Below are experts of layer 4 (counted from 0) of a mixture-of-experts language model. Rows are named router (the router's row for the expert), gate (a neuron's input weights, with its number), up (a neuron's input weights, with its number), down (a neuron's output weights, with its number) and show model dimensions 0-95. Each number is 128 + 32 x the weight over its row's rms, rounded and kept within 0 to 255. Numbers have three digits each.
After each expert's rows: a language model's description of what the expert responds to; "comes before" lists some tokens at least twice as common just after its tokens as in all text. This comes from a sample of Wikipedia text that the model never trained on. Tokens count by the router's weight.

# expert 2
router:115188113138140149123106132116163075160025057076147115150114139179124146080147154089042129108126111121075104100131146086124141106115090186060099168108121132141147114166088117153166092100125159052106062131090097192138157134150108109188146129105114115137147163105102093136126181182112138081
gate0:101161131103102108117200102131118084087095153126117085127081150194145074159123154181130158170155109156153135152163175149105148153106110096079103129118152167093130118149180126188171120167177140079100131179124087097132156135114115099191101075130115172110049183152140091146098144095087106061
up0:144135120130109141097076141144128191125111165092108162092095090142217119103106120109069096137160147136132149121158134138153120123111131180130100091132121127183145131155137041161086142165112103146116114130059151122167168105118167128167143102040146044096169116127140117149148124137086096144
down0:045142149114121103112135154079189170153072122106171123163136166185176117137116158133131190120099114121113146131119148177133123169112125180112139131139115128107137108099124140086127091184138091097136112125122139069115079155093123112120129088128154182147123156158090122122128070158147115104
Description: Table cells, list dates. Pipe separators and numbers in table rows, date headings and their line breaks, and list punctuation like 5; or (m. 1856.
comes before: "\n", " ", " 0", " —", " 1", " 4"

# expert 9
router:107164112213185078078095101165188147182144114052081104085116141129165091126129122117119086140104146125105126132152116104108138173145133175160133136099106085112158143171167090102086168091052129161158114164121102077107108170087130117181165137101094109158151181171133092146126161123071125192
gate0:087082076143134145084107060107191118136127167107114130094117099108105186163128148117139156094091171097107146082160154130118075123109111221124123134108187071102135132139075108106154056174115147147085140109119157135076129144150121130110141148091171110112141091111122109104176167139145053191
up0:154135124104181143120128112133107134138143118151156106087125162074085109132155138155168119142132147138108123143153165119151099163093117191123166136127167183113188105112111079132197050179146057159102156185079153128112116143149185160151157132123164056150173110084136162163077134153089159164
down0:083171098106161084153140098070146136174120139156170134135162061153099108137057092148125092100087097143109161056131093168127147141099147096135119178090114107156163185111092069088142137100081144110154121097140103119158074122150163140170158075126074126124141103134205119149076135133089103137
Description: Table pipes, sentence periods. Table cell separators in sports and results tables, plus sentence-final periods before line breaks, and Binomial in taxonomy boxes.
comes before: " ", " The", " 1", " 2", " \"", " 3"

# expert 12
router:103124146135120090099113175130143162095182133139080115140146124101112083138166119140163137182104156158141133107123092168122140106181170144149103116135104119157108160143136162078150125092110113139131084094196139097140132124148111081102141127127076157129111063078103186119180111133037133104
gate0:132133100083125192134142135093160125110092113128241136128150145158136173142168134147111173155050069102138102153137179188140176106136103209170135143081158131138145111116134142182117083157078109108149162140136122160119153112130097070107124087176080158090119147098094104131087145090154130109
up0:122110128103119100134105092169117149125162196084073122127130172126053115120083115131110141141132165146155126090100099059110141163099134080146096111150078141066091115144135097072111199153123117176108099118134156103144183148107113143068088144104144084201149110155154156144138164156103126155
down0:162177179089154179211146131086138171103100120107121139154135100087178107109126103123124154168171142115170125104091112157122113109098183073120072118136097112113163103149140115130039144136172214161103085052151095071125133134171174120150131116082111089128165124149163127160103118137093092159
Description: Verbs and section titles. Main verbs and auxiliaries in narrative, such as was, released, won, used, plus section heading words like See also, Filmography.
comes before: " in", " to", "==", " of", " by", " on"

# expert 0
router:108116084152141110109177140176168147184162167089115150143043123121116129093088102074129111117122188153121132137141100088143115090123094123119167128121108104086143073177118070131097103129061175170119155167080129073061094129121128111155190119143141106063156151143157147103107127108114152143
gate0:120161126149152109086186210155155098133107137071131192125156054090114113099107104124106147080110132132118138064078073089068137125139080097123097133101121089091115112124141149105131134123102113150105132128112127103141118180134124135131105188104158123170147149131093124190132162117147083165
up0:116168106172098156084168159158112141145108208079216207119165120119075132095079110156152147134188138128138128045122115117105172078082131129108081176144120089127159137140185149125173120120091163150121146167131167165097114152129086122122150127058132095142114173148066111181117129166131133110
down0:144146103111117126146116149052110176195179134132160155198163096119177123124112135153088131113204104134118154110163171095126039115140066061145097120162137061123086129194133100094126090102153073143189143119174128119137161083109079175155132113135168182138115136123170163116106166129182067097
Description: Prepositions and articles. Prepositions starting a phrase and the article or determiner after them in running prose, such as in, on, during, the.
comes before: " the", " a", " his", " their", " first", " United"

# expert 14
router:171129118198089158123161187091102099162111040107112137126101140169097151117118118157087137097128125061150146074145198186146115143109138134133073055102098171114133151149153115148117110157167144181176080118117126155142163126125125169094108149077161176133100060103133152133178122116158114133
gate0:215095138143148140189170187122128119075139113151221100161138100120158158096132154140107145100115129137131078089142106152180093076141137102161124079106114165173111143133141082094126105141157153123163114105162081143112128118096083092120144118078104186151101106188146139106138137115184099137
up0:119156096156153164125064117155118162153102139110111118135137091169115137074073094118160148158156140151136167141125099139096124130056087099080127148092111030144119093099149148176108128113102059135079191118101130047168110152090190148136125117125123071118130123170081107178119116119073155094
down0:125195097143143162109114159160149172117131197130162166156038096075122125138142099113110127101132108121159121099142105104127137085153148202141073130163167158091150141193116133095138052067113085144154108133156114082165134115191141186097119165100129128131149139079154114142154140076139117146
Description: Years and nationalities. Years after In or between, and country or nationality names, such as 1978, England, British, States in New York.
comes before: ",", " |", ".", ")", "–19", " and"

# expert 4
router:172167092104153147144127133093161174078186173162084152145142161100092160081175100148196192108120115126140111141090154090151119103160136078074096157146130165164104135103146146171094112149106135119118116076101128168173087096064139167063104162108122145134063136118178176120163138178131158108
gate0:064117150125175135083151080133073134149084157090139076194174076144122074165088126100109114167126111098179060156148112099153155133146133108096141139095146147084133140175202194160142142141122115057150078145092131107100084130152127118119104125029123115176126152133111115086114161130151121142
up0:192115119138147096089149115107049130154163130127135137155197086140113118134152109089098167121133085160158105108131126137159119146138138137123168105137163125103124123103168119103099199125182108094155137170130079138065142121140098168126100134010134103120148158138157116106107153186105182100
down0:107118143167137113132161149134210113112070051206099042116081161091134224073096139090150111139116092098141146068136175189082104121150152123114099143135151129215102101190205127091096151116136137146147067134153100095125133149138150161167131086072085140117160155132161121114156211116127164115
Description: Table row breaks. Line breaks ending table rows or list items, table divider strings like |---|---|, and election or fight-table headers like Votes, Candidate.
comes before: "|", "\n", "-", "---|---|---|---|", "|---|---|", "|---|---|---|"